config.toml
moe_layers = [1, 2, 3, 4, 5, 6, 7]
num_attention_heads = 4
num_key_value_heads = 2
norm = "rmsnorm"
init = "uniform"
init_std_up = 0.0416
init_std_down = 0.00658
optimizer = "muon"
lr_mult_o = 1.5
decay_fraction = 0.594
max_seq_len = 1024
train_tokens = 681200000
Below are experts of layer 4 (counted from 0) of a mixture-of-experts language model. Rows are named router (the router's row for the expert), down (a neuron's output weights, with its number) and show model dimensions 0-127. Each number is 128 + 24 x the weight over its row's rms, rounded and kept within 0 to 255.
After each expert's rows: a language model's description of what the expert responds to. This comes from a sample of Wikipedia text that the model never trained on.

# expert 35
router [124 145  88 163 140 116 122 108 139 104 125 125 119 145 158 139 159  96 151 149  83 104 171  91 148 158 122 138  77 137 146 129 134 141 157 147 106 147 162 102 142  96  94 123 132 119 115 131 128 132 150 136  90 162 161 136 153 165  94 132 111 134 148 123  93 135 117 129 158 141 129  93 126 161 148 148 134  69 129 107 164 128 123  93 118 112 103 156 127 119 129  79 147 114 106 110 186 143 146 152 100 119 123 133 120 154 159  98  90 160 130 144  99  93 142 147 144 132 128 130 121 122 174 174 106 172  92 136]
down0 [117 151  86 110 185 143  85 121 136 106 112 115 138 117 119 131 115 174 109 108 147 127 121 123 112 171  92  94 125 118 147  94 160 120 151 116 135  82 106 154 111  87 113 168 124 102 108  70 145 143 132 130 149 114 131 128 134 114 107 114 114 122 135 114 138 175 131  95 205 136 115 119 130 118 158 143  88 144 156 136  64 126 137 102 145 116 112 134 102 139 121 144 143 119 103  86 136 142 165 128  99  98 129  94 136 128 151 189 146 125 129 129 102 125 131  89 138 113 121 122 145 120 129 122 151  82 104 142]
Description: Periods and measurement symbols

# expert 43
router [131 160 144 165 107 139 172 139  97 129 189 179  92 136 105 122 120 103  93 109 129 140 111 126 131 118  94 127 118 162 167 145 127 121 103 139 145 123 146  87 172 162 124 143 116  97 118 162 158  94 128 115 133  93 104 137 119 129 169 132 132 126 120 136 139 125 159 129 128 128 134 140 172  82 102 129 135 134 175 147 121 148 153 136 139 145 104 143 134  93 146 121 133 145 168 144 129  96 116 127 111  87 147 143 143 120  91 120 117 156 164 124 153 116 192 142 102 187 121 111 147 115 138 155  79 106 141  99]
down0 [146 115 138 195  90 115 110  93 148  88 123 119 115 143  79 122 113 119 150  99 119 146 123 129 119 100 170 119  90 115 129 138 157 130  96 124 106 123  98 155 153 104 151 104 105 131 126 150 147 131  70 102 134 137 135 146 105 139 130  91 181 127 137 126 109  92 106 138 112 135 154 205 160 166 130 109 172 121 125 132 167 153 146 123 136 116 123 107 117  94 117  93 110  90 160 156 117 137 156 129 154 126 143 129 137 134 167 123 146 100 128 101 143 150 152  75 114  95 132  98 146 140 119 154 111 147 127 125]
Description: Award and event title words

# expert 29
router [168 127  87  87  98 113 123 163 113 128 146 133 102 168 131 143 105 119 150 133  88 137 108 104 146 160 146 121 123 127 137 126 146 168 134 126 123 127 100  99 132  94 116 138  96 119 149 108  91 136 143 129 112 101 104 100 112 147 102 157 106 108 104 119 125  97 123 159  87 136  97  91 129 142 123 151 168 112 161 154 125 162 163 132 101 108 110 200 151 160 159  94  91  92 144 117 114 128  95 134 128 109 142 103 134 123 115 116 135  98 167 150 135 151 179 161 159 109 164 101 112 133 110 160 113 138  95 111]
down0 [102 165 122 125  84 137  87 162 113 158 122 133 140 160 125 147 125 151 141 105 122 116 141 156 123 139 121 127 117 151 114 169 120 146 156 180  94 133 129 111 122 116 108 115  73 130 124  49 124 106 112 144  90 124 122 153 119 159 123 115 154 122 101 134 135  95 150 117 154 169 122 144 144 104  93 102 123 147 120  84 121 176 148  86 127 146 108 170 102 124 104 127 125 169 113 126 126  92 143 106 128 112 135 114 103 107 125 111 149 122  95 116 147 147 115  73 104 163 145 137  95 124 101 157 150 166 164 151]
Description: Common nouns after determiners

# expert 8
router [130  74 119 107 152 128 122 105 132 108 139 162 126 147 133 133 134 116  93 126 134 172 115 104 153  94  95 116 145 169 105 159 122 108 135 159 143 111 143 105 140 168 130 152 147  97 111 158 118 130 115 145 131 130 196 125 111 141 138 118 129 147 157 172 144 168 145 111 207 122 176 102 107 142  95 117 144 124 138 100  92 168 141 101 126 123 135 131 119 139 148 122 101 138 135 123  85 141 156 140 139 150  90  98 122 134 125 110 131 156  93 124 160 120 155 137 164  94 185 108 125 113 132 114 165 113 112  93]
down0 [142 130 130 135 129 167 170 131 104 134 141  97 123 118 181 118 143 137 108 104 174 134 119 119 115 110 138 159 109 169 118 119 117 153 111 152  71 137 150 152 143 132 131 110 130 152 138 102  63 135 171 126 130  93 139 125 120  79 159 129 123 163 165 118 168  96 147 150 112 150 153 112 116 122 131 102 145 102 117 161 132 116  89 136 118  88 123 149 145 185 140 132 125 145  62  95 124 174 171 159 103 138 153 162 105 115 122 136  96 132 137 152 156 123 159 152 136 106 124 123 136 142 132 140 140 124 102  99]
Description: Sports word pieces

# expert 16
router [121  76 127 108 120 105 102 106 137 122 115  89 135 123 143 142 163 101 121 116 106 160 140 153 152 116 158 109  95 133  68 115 144 158  92 116 118 118 175 102 135 150 115 121 158 110 141 130 126 143 119 121 166 135 189 110 105 149 152  88 109 130 105 132 160 102 119 108 143  92 177 105 106 163  87 157 111 155 141 154 113  93 129  90  97 123 156 121 138 159 152 146 118 136 128 144 132 149 145  97 106 121  95 128 128  95 112  81 147 148  83 102 144 114 129 154 116 134 127 156  97  81 115 136 132 157 151 112]
down0 [108 132  88 134 116 154 162 109  97 118 105 117 135 142 123 130 104 147 122 118 130 125 130 145 154 163 156  93 120 114 101 136 137 115 164 119 128 158 148 135 168 181 150 150  95 142 133 126 136 177 110  86 112 154 159 146 100 173 121 161 114 113 126 110 121 122  90 125 158 134 143 115 105 113  72 177 110 131 128 118 153  93 131  98 163 147 152 104 191 134 153 187  93 107 144 150  86 146 108  89 147 114 122 154 131 109 137 109 138 134  92 124 130  97 138 162  90 113 119 135 137 108 107 121 150 147 157 134]
Description: Personal name pieces

# expert 62
router [133 147 133 130 149 146 126 110 147 137 125 152 141  97 112 102 142 146 139  90 138 138 162 119  84 111 131 154 113  75 121 115 141 154 146 112  97 171 127 119 119 142 142  99 136 127 132  76 138 139 115 111 127 127  81 174 120 116 135 160 118 153  95 108  82 129 110 136  87 139 125 122 189 128 122 179  84 112 121 134 116 104 116  96 135 157 161 166 134  75 120 175 113 110  92 147 135 104 131  92 147 137 126 117 139 105 111 125 123  83 141  82 135 103 128 102  84 150 118 108 148 157  79 116 125 120 152 152]
down0 [130 105 138 136 110 107 142 144  75 141 136 104 147 110 135  94 167 152 125 138 121 136 133 153 175 147 140 179 168 149 134 134 100 114 110 137 122 124 134  90 160 103 113 137  93 118 106 134  94  76 134 122 115 162 120 137 139 101 129 161 111 106  92 165 155  76 130 101 145 122 162 149 142 117 125 123 159 115 106 140 134 141 115 127 135 120 113 125 171 119 117 151 121 138 127 153 136 150 121 118  93 159 130 114 134 146 159 101 104 116 123  73 138 171 178 146 132 142  72 103 169  89  94 107 120  75 100 141]
Description: Non-English name syllables

# expert 6
router [167 149 122 152 114 147 134 130 152 110 175 103 186 126 105 110 138  93 125 127 138 116 124 114 128 147 127 148  98 122 138  84 134 131 136 123 154 145 132 108 116  78 101 142 125 113 136 133 139 105 109 144 164  75  88 108 144 159 128 115 123 145 152 171 144 135 126 185  82 156  97 142 178  99 110 116  96 100 133 137 162 104 130 103 108  78 178 121 135 104 135  85 124 135 117  92 132 126 135 142 142 130 137 169 100 153 126 144 149 123 112 146 106  95 128 163 146 142 119 140  98 128 150 157 128 153 176  93]
down0 [146 145 127 135  96 121  95  70 143 126 180 138 140 147 138 113 111 117 145 140 110 105 139 136 116 147 135  95 101 159 141  83  59 106 168  97 186 138 160  97 124 148 129  75 139 127 124 105 136 133  91 127  99 125 142 104 135 171  80 106 110 152 111 117 123 113 106 117 137 140 134 142 138 133 141 179 128 147 135 162 140 117 126 127 174 124 154 107 130 141  77 111 126 140 156 129 112 154 137 111 142  97 166 167 159 141 183 122 134 140 103 125  80 130 134 119 157 111 128 141 133 108 123 107 135 109 164 118]
Description: Commas and clause links

# expert 26
router [148 101 111 102 140 135 153 147 112 138 139 138  65 127 127 133 104 145 167 134 123 100  76 110 105 136 140 109 125 156 124 177 142 150 144 146 134  88  84  97 102 148 143 136  81 130  92 151 126 115 131  97 133  89 132  98 118 135 172  91 147  90 125 128  94 133 119 150 147 140 114 139 141 117 124 128 142  83 116 114 111 178 144 152 127 157 131 129 142 129 168  92 145  97 144 162 119  95  89  90 130 148 130  95 161 171 130 136 156 150  83 120 143 125 137 163 147 108 108 108 131 123 148 134 133 129  89 178]
down0 [123 130  97 148 130 151 145 114 144 125 103 161 118 138 134 127 171 155 123  87 151 156  90 155  81  94 125 101 162 102 123 160 149 128 120  92 157 103 119 111 194 121 151 112 133  92  98 135 114 120 110  86 146 111 137 154 160 127 143  83 115 121 114 157 125 149 109 150 153 166 172 145 142 132 140 149 153 131 101 129 112 153 118  89 165 156 122 123 116 103 124 110 100 121  99 103 166 155 132 152 112 149 116 101 150 138 120 150  77 114 122 138 154 107 101 136 128 110 141 162 138 137 109  70 175 103 123 148]
Description: Landscape and physical nouns

# expert 0
router [170 162 163 113 146 144 144 143  96 136 132 120  95 155 141 143 130  87 124 128 136 134 112 133 134  80 124 112 204 178 115 161 142  90  96 122 101 139 131 114  92 102  85 132 163 126 150  67 139 149 179 130 131  98 111 109 125 118 110 151 116 140 125 140 139 109 161 130 124 154 121 140 100 144  73 126 138 176 129 152  98 131 135 109  97 150 119 181  95 126 133 163 144 107 131 142 110 150 123 117 133 153 118 119 134 120 133 111 120 138 179 137 102 134 170 160 148 119  92 145 119 151 157 139 122 136 106 121]
down1 [112 166 160 137 148 149 100  97 124 163 123 136 131 138 129 130 160 175 136 146  95 162 120 146 144 117 156  74 120  98 125 158 136 107 116 111 177 100 131 159  79 119 138 144 131 135 140 108 160 135 104 142 103 132 111 125 117  88 163 166 107 123 169 113 114 110 108 160 146 165 180 131 141  96 152 126 135  76  90 148  95 108 105 124 138 127 101 153 142  76 167 136  93 155 141 129 139 136 115 132 187 140 117 176 137 171  96 113 104 128 117  99 108 116 110 132 133 145 120 128 124 112 117 134 156 140 125 138]
Description: Table cells and headers

# expert 38
router [134 170 162 118 119 117 119 166 158 142  99 121  88 140 113 121 135 139 138 143 146 134 102 101 141 142 111 145 109 158  76 108 101 117 122 127  28 120 139 127 116 112 112 119 159  68 108 171 125 152 145 128 131  90 142 107 110 132 147 172 173 132  97 163 152 126 129 105 103 123 120 119 120 105 140 175 107 123 175 127 104 145 174 133 114 151 100 184 101 129 128 110 135 129 135 123  93 123 121 112 135 104 128 129 144 111 120 132 104 146 102 118 134 157 118 159 126 143 147 146 120  96 126 165 134 124 174 105]
down0 [133  52 128 130 114  98 155 141 140 119 127 141 151 149 117 131 121 114 139 140 145 134 118 162 133 131 118 118  96 163 131 121 130  94 150 135 152 140 130 144 117 125  96 143 117 147 141 112 133 108 104 131 147 101 155 117 144 127 121 137 149 164  82 134 100 119 133 128 173 187 143 119 128 166 102 101 155 193 148 121 134 104 122 116 139 125 148 113 147 147  64 153 140 145 126  88 104 105 150 120 132 131 124 160 130 150 166 142 144 125  84 102 166 115 145  72 149 121 176  72 106 147 147 166 142 136 158 163]
Description: Place name endings

# expert 48
router [106 131 149  91 138 157 162 119 107  97 138 121 133 142 177 145  84 105 112 153 110 152 156 121 145 144 122 129 149 124 128 160 158 107 138 167 110 126 104 127 106 102 106 131 140 119 141  91 159 165 159 129 120  99 114 151  99 168 107 147 101 151 122 151 128 139 131 154 128 153 119 150 124  83  92 149 146 142 151 126 112 143 135 112 111 129 139 178  92 153  82 106 145  98 151 138 111 105 109 140 152 167 106  73 126 159 150 118 129 148 192 125 151 126 184 140 149 129 114 125 169 141 105 146 106 159 114  84]
down0 [132 156 140 123  90 151 112  99 164 118 123 121 167 144 158 128 133 114  59 132 152 133 118 131 125  87 132 113 168 129 132 188 171  86 136  75 128 151 169 153 123 131  99 155 108  76  98 136 138 134 162 128 122 152  96 105 101 124 125 127 133 116 159  80  88 135 141 126 108  99 141 144 131 146 178 136 132 138 141 122 123 110 130  74 130 109 118 144 152 187 135 115 128 130 164 116 139 154 146 141 153 138 141 122 148 160 142 102 154 116 156 147 176 128 136 116 109 131 123 156 101 149 143 141 164 125 150 116]
Description: Table and section headers

# expert 55
router [102 103 143 115 132 109 163 109 104 121 152 119 159 107 136 149 106 131 106 139 138 120 107  96  89 108  95 160 100 108 189 132 108  90 139 111 146 120 118  97 130 102 110 122 119 151 114 150 141 134 129 124 125 167 177 163 122 101 125 139 115 175 127 105 128 100 103  91 133 126 149  87 134 122 142  83 105  87 149  97 157 143 133 166 161 132 119 116 149 114 162  84 128 176  86  89 138 112 141 155  84 131 163 130 150 110 114 126 131  97 156 114 137  65 141 130 135 143 102 117 120 145 166 116 146 129 166 133]
down1 [110 109 115 140 129 100 135 112 115 117 144 166 171 135 140 168 103 178 159 152 101 103 129 151 105  99 119 121 157 126 120 107 100 136  91 128 158 104 128 125 108 118 114 122  96 162 153 158 168 110  94 127 108 148  90 150 160 118  90 145 128 144 143 107 156 126  91  82 102  98 155 163 101 107 152 137 145  98 129 135 171 136 159 129 121 112 108 124 151 131 116 100  88 113 110  93 145 123 175 161  98 169 113 150 149 107 144 156 110 143 142 137 100 160 139 164 129 188 105 109 117 141 146 144 120 116 157 144]
Description: Line-start list hyphens

# expert 45
router [116 132 158 109 146 158 152 139 112 131 140 131 122 113 122 134 139 155 165  81 168 118 152 138  93 169 117 141 112 131  95 109 108 111 185  97 107 120 122 147 173 106 133  66 139 154  97 117 115 122 100  92 132 109  95 169 139 141 113 105 146 145 109 142 101 107 148  85 154 133 109 103 132 106 164 116 117 176 145 138 142 147 160 150 140 149 133 106 119  83 148 133  83 141  85 147 125  97 114 153  94 104 119 115 139 125 100  93  78 103 139 137 139 150 144 108 119 154 129 103 109 154 116 170 113 113 113 154]
down0 [120 140 118 134 152 129 176  98 147 113 125 191 140 171 133 101 112 102 127  86 130 115  95 101 111 129 126  83  93  90  91 118 157 114 126 140 102 147 130 119 163 129 100 105 139 150 151 100  88 117 124 137 152  97 108 112 163  95 111 131 109 140 123  96 129 152 127 138 169 102 105 107 153 114 145 150 164  81 115  98  71 159 131 151 126 157 112 114 150 100 122 123 105 112 108 145 114 134 168 133 142 108 112 136 146 149 169 159 147 120 113 103 127 141 121 134 141 134 107 123  97 182 150 156 152 160 171 113]
Description: Military and national terms

# expert 41
router [ 82 169 155 124 137  88 123 160 159  95 128 118  87 127 162 128  92 143 152 148 145 113 157 131 138 131  84  96 121 160 116 124 122 159 135 117  87 156 139 119  90 118 108 103 184 144 118 147 134 138 124 128 105 111  89 142 158 124 171 109 154 142 131 126 138 113 130 125  97 122  95 156 123  87 168 129 137 162 149 101 111 170 121 146 143 179 145 117 117 146 139  89 183 134 122 102 134  74 152  87  98 110 134 148 110 143 142 140 126 121 126 110 107 157 116  92  99 123 130  82 124 141 146 125 110 125  97 109]
down0 [127 116 130 143 107 113 133  99 173 113 120 105 165 138  71 114 110 112 132 119 129 118 139 147 154 160 138 122 126 129 141 151 126 134 153 149 147 102 140 146 142 174 105  86 158 152 187 105 115 133 123 101 134 118  99 142  90 141 114 136 112 124 134 117  97 133 145 106 151 171 157 142 134 146 178 117 124 120  98 206 120 116 144 162 119 145 153 122 143 185 142 159 157 164 131  98 153  86 114 140 110  79 100 100 113 119 123 151 148  78 165 123 133 143 109 131 129 131 107  88 155  99 115 133 120 131 157 147]
Description: Scientific word endings

# expert 5
router [112  94  89 157 128 167 118 133 156 168 151 128 107 166 166 121 150 132 113 121 123 153 173 110 142 131 117 118 125  88 171 134 120  90 135 146 129 145 119 167 127 105 139  88 112 144 133 138  99 161 134 131 149 143 124 163 103 108 149 157 137 110  98 160 124 133 133  90 136 154  92  94 143 143 130 156  87 148 110 137 102 114 121 141 132 143 134 164 149 127 114 142 103 182  60 129 125 101 111 129 165 102 149 118  97 110 134 146 157 117 146 145 126 144  71 122  98  80 100 161 120 129 105 165 163 140 142 129]
down0 [152 160 137 149 121 193 123 150 150  94 132 133 156 110 129 138 125 170 146 159 116 101 132 104 113 151 128 134 132 108 106 124 181 169 124 139 128 136 134 143 181 128 103  72  93  84 153 135 113 124 137 130 150 133 118 138  72 173 134 133 125 122 127  89 168 105 108 155 137 125 152 145 130 126 100 100 122 121 141 127 129 124 134 166 123 130 123 147 142 151 146 148  99 130 145 160 117 115 133 115 117 130 127 108 158  72 119 196 132 143 107 128 127 156  86 147 122  94 161  63 117  90 133 112 140 119 163 124]
Description: Mid-word consonant pieces

# expert 53
router [101 120 151 161  98 147 144 160 112 126 163 120 111 130 144 143  95 111  94 135 110 170 157 161 165 146  91 108  85 146 139 132 154 108 141 154 136 107 134 140 115 111 144 140 117 136 149  98 143  98 102 128 119 120 142 141 120 135 116 145 174 129 112 149 119 125 102 121 126 118  90 132 116 144 124 141 106 161 159 122  75 173 110 178 127 151 143 174 134 138  92 162 112 129 110 131 129 169 116 131 147 107 165  50  85 121 129 156 121 150 156 104 124 136 149 168 155  98 101 120 146 100 121 167  87 134 146 117]
down0 [114  94 157 137 113 135 125 105  80 123 184 125 123 179 143 159 130 107 167 152 114 106 121 142 126 153 141 161 149 134 119 168 155 157 119 109 143 106 128  82 144 102 130 125 136 117 152  75 153 178 144 128 125 104 102 146  77 161 164 128 120  88 169 120 105 162 160 127 129 120 135 147 143 132 121 138 148 156 129 149  93 137 129 122  76  99 137 130 142 176 137 142 125 133  88 155 127 121 106 134  87 145 123 164 142 143 131 145 171 122 102  97 144  89  94 122 115 135 154 104  98 120 134 130 158  97 134 151]
Description: Word-final pieces and titles

# expert 44
router [112  62  92 146 148 128 113 143 109 141 106 138 136 114 121 138 119 152  97  99 163 117 129 121 139  79 168  92 151 117 178 157 154 158 113 131 156 163  90 144 127 177 112 147 112 144 149 104  98 118 109  74  98 132 104 164 195 129 136 118 130 119 146 112 130 144 114 169 169 113 141 145 114 155 167 149 135 116  94 104 151 154 130 118 100 122 142 138 137 117 129 153 145 104 177 101 153 136 139 147 129 136 131 116  93 118 144 129 146 160 119 132 173 146 151  98 129 116 162 105 139 147 142 123 139 128  91 155]
down0 [136 150 149 120 141 161 129 130 106 176 147 117 107  83 156 105  98 116 133  80 158 122 126 127 124  74 133 143 145 156 106 129 102 144 160 141 114  92 120  74 143 143  94 132 109 115 116 126  94  84 145 160 134 144 187 138 145  98 145 153 133 102 100 118 146 136 118 107 133 126 145 106 121 124 141 149 160 141 151 156 136 180 154 116 160 145  89 166 112 122 146 115 136 131 103  57 125 147 132 159 169 114 145 108  94 142 157 133 128 157 117 156 165 165 119  91 126 126 120  91 129 111 150 129 141 130 133 158]
Description: Word-initial stems

# expert 52
router [110  94 135 150 134  82 128 118 108 140 112 124 159  53 121 114 106 145 121 114 150 131 150 125 119 125 134 115 104 138 142 137  91 118 100  86 171 141  81 140 135 162 117 192 121 191 101 139 115 146 130 112 117 135  86 180 136 119 137 134  95  86 130  86 141 110 116 119 167 114 125 118 147 135 151 136  95 133 107 119 123 128 141 107 114 104 137 162 141 125 134 132 110 141 127 133 126 132 117 158 139 181 119  63 109 111 116 136 159 115  89 154 146 153 129 132 149  63 128 131 124 113 165 132 146 112 102 118]
down0 [ 63 133 171 133 144 130 133 124 122 141 118 129 139  94 120 166 124 157 119 123  81 130 111 111 102 124 173 148 108 129  97 125 137 148 163 169 117 169 136 151 141  76 147 175 107  86  68 119 113 129 160 124 117 135 122 136 123 168 147 143 130 140 174 148 124 143 138 146 105 149 119 135 127 153  90 116 120 130 106 134 125 103 117 118 146 159 170 150 171 166 107 158 130 134 121 113 101 114  94  94 143 132 135 107  98  88 151  95 134 152 141 139 103 160 139 110  88 127 109 138 132 155 102  96  98  85 131 121]
Description: Word-start syllable fragments

# expert 13
router [107 118 102 153 115 102 118  81 148 120  91 151 126 101 139 181 152 144  83 132 121  92 175 116 151 123  73 152 136  88 159 110 117 120 153 111 145  98 132 140 153 135 174 135 122 151  92 115  97 134 100 115 175 125 166 142 148  77 159 117 109 143 140 131 125 125 106 109 108 119  96 124 139 149 139 140 110 126 100 104 136 118 111  89 158 169 127 117 118 149 108 130  90 141 105 122 102 130 112 104 152 112 158  78 155 111 124 124 107 142 125 151  92 166 129 115 116  96 101 143 110 116 127 165 157 122 109 177]
down0 [128 120 130 101  96 146  58 138 117 140 147 117 116 124 122 153 126 152 123 151  74 127 143 159 146 106 104 141 157 166 147 110 132 155 102 162 143  98 149 115 107 127 150 175 134 128 125 148  95 156 138 115 117 117 156  97 160 130 140 142 132  91 121 112 112 134 114 113 138 130  92 143 134 104 102 159 146  82 147 148 132 103  99  52  73 149 109  68 150 124 128 100 148 112 100 156 142 119 142 143 133  95 125 166 124  96 118 143 131 109 115 116  97 136 118 129 133 129  87  73 123  98 108 133 109 162 116 138]
Description: Mid-name word pieces

# expert 37
router [134  84 112 126 123 143 106 198 145 122 107 124 133 150 163 135 125 133 136 141 128 101 121 108 115 108 115 117 139 121 138 133 126 123 127 139 138 121  88 118  97 167 135 141 118 193 129 137  99 127 111 142 134 138 131 144 119 101 152 105 135 107 156 122 102 166 136 159 166 107 132 110  80 168  86 100 164 108 107 140 127 146  89 125  98 127 131  70 118 146  98 154 146 129 143 108 104  97 127 111 121 103 167  74 148 130 149 133 117 156 106  99 151  96  90 125 152  83 148 163 105 164  98  84 105 150 105 128]
down0 [126  89 143 115 145 127 155 110 127 115 131 132 117 152  97 152 130 144 115 121 133 106 180 131 136 132 116  98 123 145 134 164 127 151 100 141 118 108 115 133 115 114 129 119 122 112 130 109 116  82 123 124 110  77 117  74 110 112 147 159 138 106 139 161  93 176 116 150 106 174  76 123 137 164 156 111 146 152 143 170 121 119 136 111 101  87 128  84 119 131  92 161  71 153 129 132 136 133 137 131 126 123  92 134 118 163 151  96 114 192 126 167 175 159 103 111 132 118 132 146 129 102 172 103 123 137 120  82]
Description: Consonant clusters inside words

# expert 30
router [139 132 154 106 110 136 134 193 180 116 127 140  91 132 157  97 127 106 143 123 100 112  89 102 114 126 157 132  98  99 128 114 149 156 148 132 116 118 101  95  87 114 128 140  99  90 141 141  87 132 106 120 104 114 132 111  81  90 107 152 145 148 126 145 120 141 128 156 113 115 156  96 138 102 145 136 142 128 146 138 101 165 103 146 123 101 136 177 135 119 111 102 161 103 163 159 132  93 151 122 115 100 164 123 144 140 109  82 141  78 150 141 139 133 182 120 123 142 119 102 134 177 168 160 116 125  98  99]
down1 [117 109 109 139 117  62 108 111 125 154 132 114 118 148 103 146 142 142 182  92 101 124 141 127 125 112 159 116 164 117 141 131 138 134 123 100 129 108 151 128 173 172 102 120  93 140 100 152 112 100  92 139 101 151 132 158 152 112 121 121 130 143 141 127  89 115 139 158 195 109 148 138 112 127 135 105 115 111 138 128 120 144 149 119 128  97 179  77 151 142 127 120 129 117  81 160 100 138 112 125 149 166 106 133 123  96 104 114 138 130 100 106 127 131 147  98 103  76 109 117 154 174  63 112 159 135 124 157]
Description: Head nouns after determiners

# expert 50
router [ 75 116 154 147 122 169 121 164 132 122 150 136 115 105 145 118 105 140 125 124 103 102 112 139 144 102 116 101 100 115 145 166 140 167 139 156 161 125 107 176 126 128 131 118 165 153 130 115 160 151 143 103 135 181 124 148 115 129 133 151 132 140 132 147  86 154 112 117 150 153  80  93 132 163 134 102 116 150 145 126 133 155 104 137 102 104 143 150  92 144  63 185 133 154 131  99 114 166 103 161 132 105 155  61 115 129 139 167 106 117  96 145 126 150 101  76 136 117 134 141 142 112 133 136 122 146 117 130]
down0 [126 106  88 141 156 123 135 126 188 127 130 108  90 108 168 165  99 136 101 171 110 118 128 170 124 136 155 150  90 130 118 103 131 148 132 141 113 140 143 135 107 118 106 186 139 151 181 125  96 155 126 130 100 150 145  80 154  99 165 116  77  99 137 149 139 160 129  68 115 130 145  97 163 105 130 139 143 162 126 115 121 153  96 142  93 143 116 100 105 146 101 114 156 138 146 100 127 137 135 150 114 115 113 103 122 122 116 142  94 151 150 130 130 114 141 164 165 117 112 119 154 184 105 106 118 130 108 111]
Description: Mid-word fragments

# expert 46
router [138 148 157 154 137 171  84 194 159 116  94 112 146 145 150 123 116 138 174 108 172 108 127 106 107 148 156 160  92 120  98 165  96 119 154  76 117 112 112 102 135 118 135 137 127 131 125 114 111 116 110 139 105 101  97 125 119  88 175 133 105 110 116  90 133 158 119 161  91 119 144  99 113 138 124 108 127 134 123 131 141 106 132 126 139  95 139  86  96 164 145 120 145  87 181 129  87 127 127 128  96 114  97  70 146 129 134 149 101 132 145  95 121 133 145 114 141  77 125 127 117 160 146 143 135 135 114 137]
down0 [107 133 152 151 115 145 107 158 136 136 131  87 133 117 158 124 127 143 118 188 122 119 164 102 120 104 187  64 121 129 130  95 111  98 129 145 147 143 139 170 119 113 115 123  88 128 131 107 131  88 102 167  66 104 156 107 122 115 162 144 110 141 108  93 151 103 138 141 110 129 140 115 153 105 156 154 115 110 166 126 154 131 130 108 123  98 129 135 132 131 124 188 114 101 126 117 148 123 116 124 174 129 146 102 179 164 152 108  71 146 145 102 126 119 121 141 122  90 143 116 111 151 110 131 116 148 146 169]
Description: Mid-word stems and nouns

# expert 59
router [145 106 114 115 141 149 135  74  55 119 111 134 143 138 110 133 145 153 145 139  92 156 155 142 144 109 115 156 123 135 137 155 132  97 135  98 180 120 164 153 150 172 132 167 162  99 122 100 117  99 101 112 102 130  98 124 105 123 112 121  52 132 117 121 148 117 145 113 154 136 148 163 146 163 117 170 175 114  92 133 158 107 140 110  94 123 151 133 117 161  90 139  90 102 118 142 101 124 144 124 145 140 119 121 142 134 117 133 139 140 147  88 161 135 149 141 148 112 157  84 132  94 106 103 103 141 138 112]
down5 [159 134  85 105  91 106 125 115 129  98 141 131 126 135 145 112 109  98 144 137 124 106 139 123  67 118 124 102 130 127 107 134 146 150 155 113 163 108  96 110  99 107  69  96  91 143 119 144 142 123 131  88 101 116  99 152 143 101 133 107 131  98 185  91 153 123  93  89 136 100 100 158 137 125 143 102 116 101 142 106 129 122 130 162 107 131 101 127 134  51 125 157 134 107 149 149 160 144  81 127 171 122 121  88  94 106 164 106 138 133 126 118 124 143 113 101 118  91 141 160 128 127 133 100 122 102 147 152]
Description: Name starts in sports tables

# expert 61
router [121 126  73 142 150 108 138  90  89 118 105 112 104 148 177  97 141 121 151 149 122 111 142 184 112  89 121 126 183 124 176 168 138 116 123 110  83 136  94  92 111 120 114 107  86 171 133 113 120 140 149 143 146 136 143 116 118 124 146 137 118 123 128 119 144  95 154 142 126 139  99 143 101  88 179 121 111 156 119 121 131 105 144 112 157 128 173 106 140 110 160 162 127  88 113 126 129 175 138 116 114 142 114  50 144 128 121 120  90 144 147  96 141 156 130 149 119 111 119 134 136 140 126 153 146 148 113  99]
down0 [124 107 103 127  96 132 117 132 168 159 127 139  96  85 143 124 125 130 145  79 157 126 194 102 144 134 145 140 131 107 140 104 148 118 134 147 154 151 141  89 136 164 175 152  76 155 115  94 112 122 146 141 143 112 153 119 100  93 133 123  98  89 173 151 124 102 134 146 116 138 156 113 114 119 145 101 133 126 114 145 164  88  96 111 131 154 114 122 132 113 111 122  76 148 126 123 117 134 116 135 149 122  80 145 157 162 143 124 129 161 156 143 129 145 152 124 125 133 152  86 158 144  89  68 149 134 179 117]
Description: Infobox field labels and values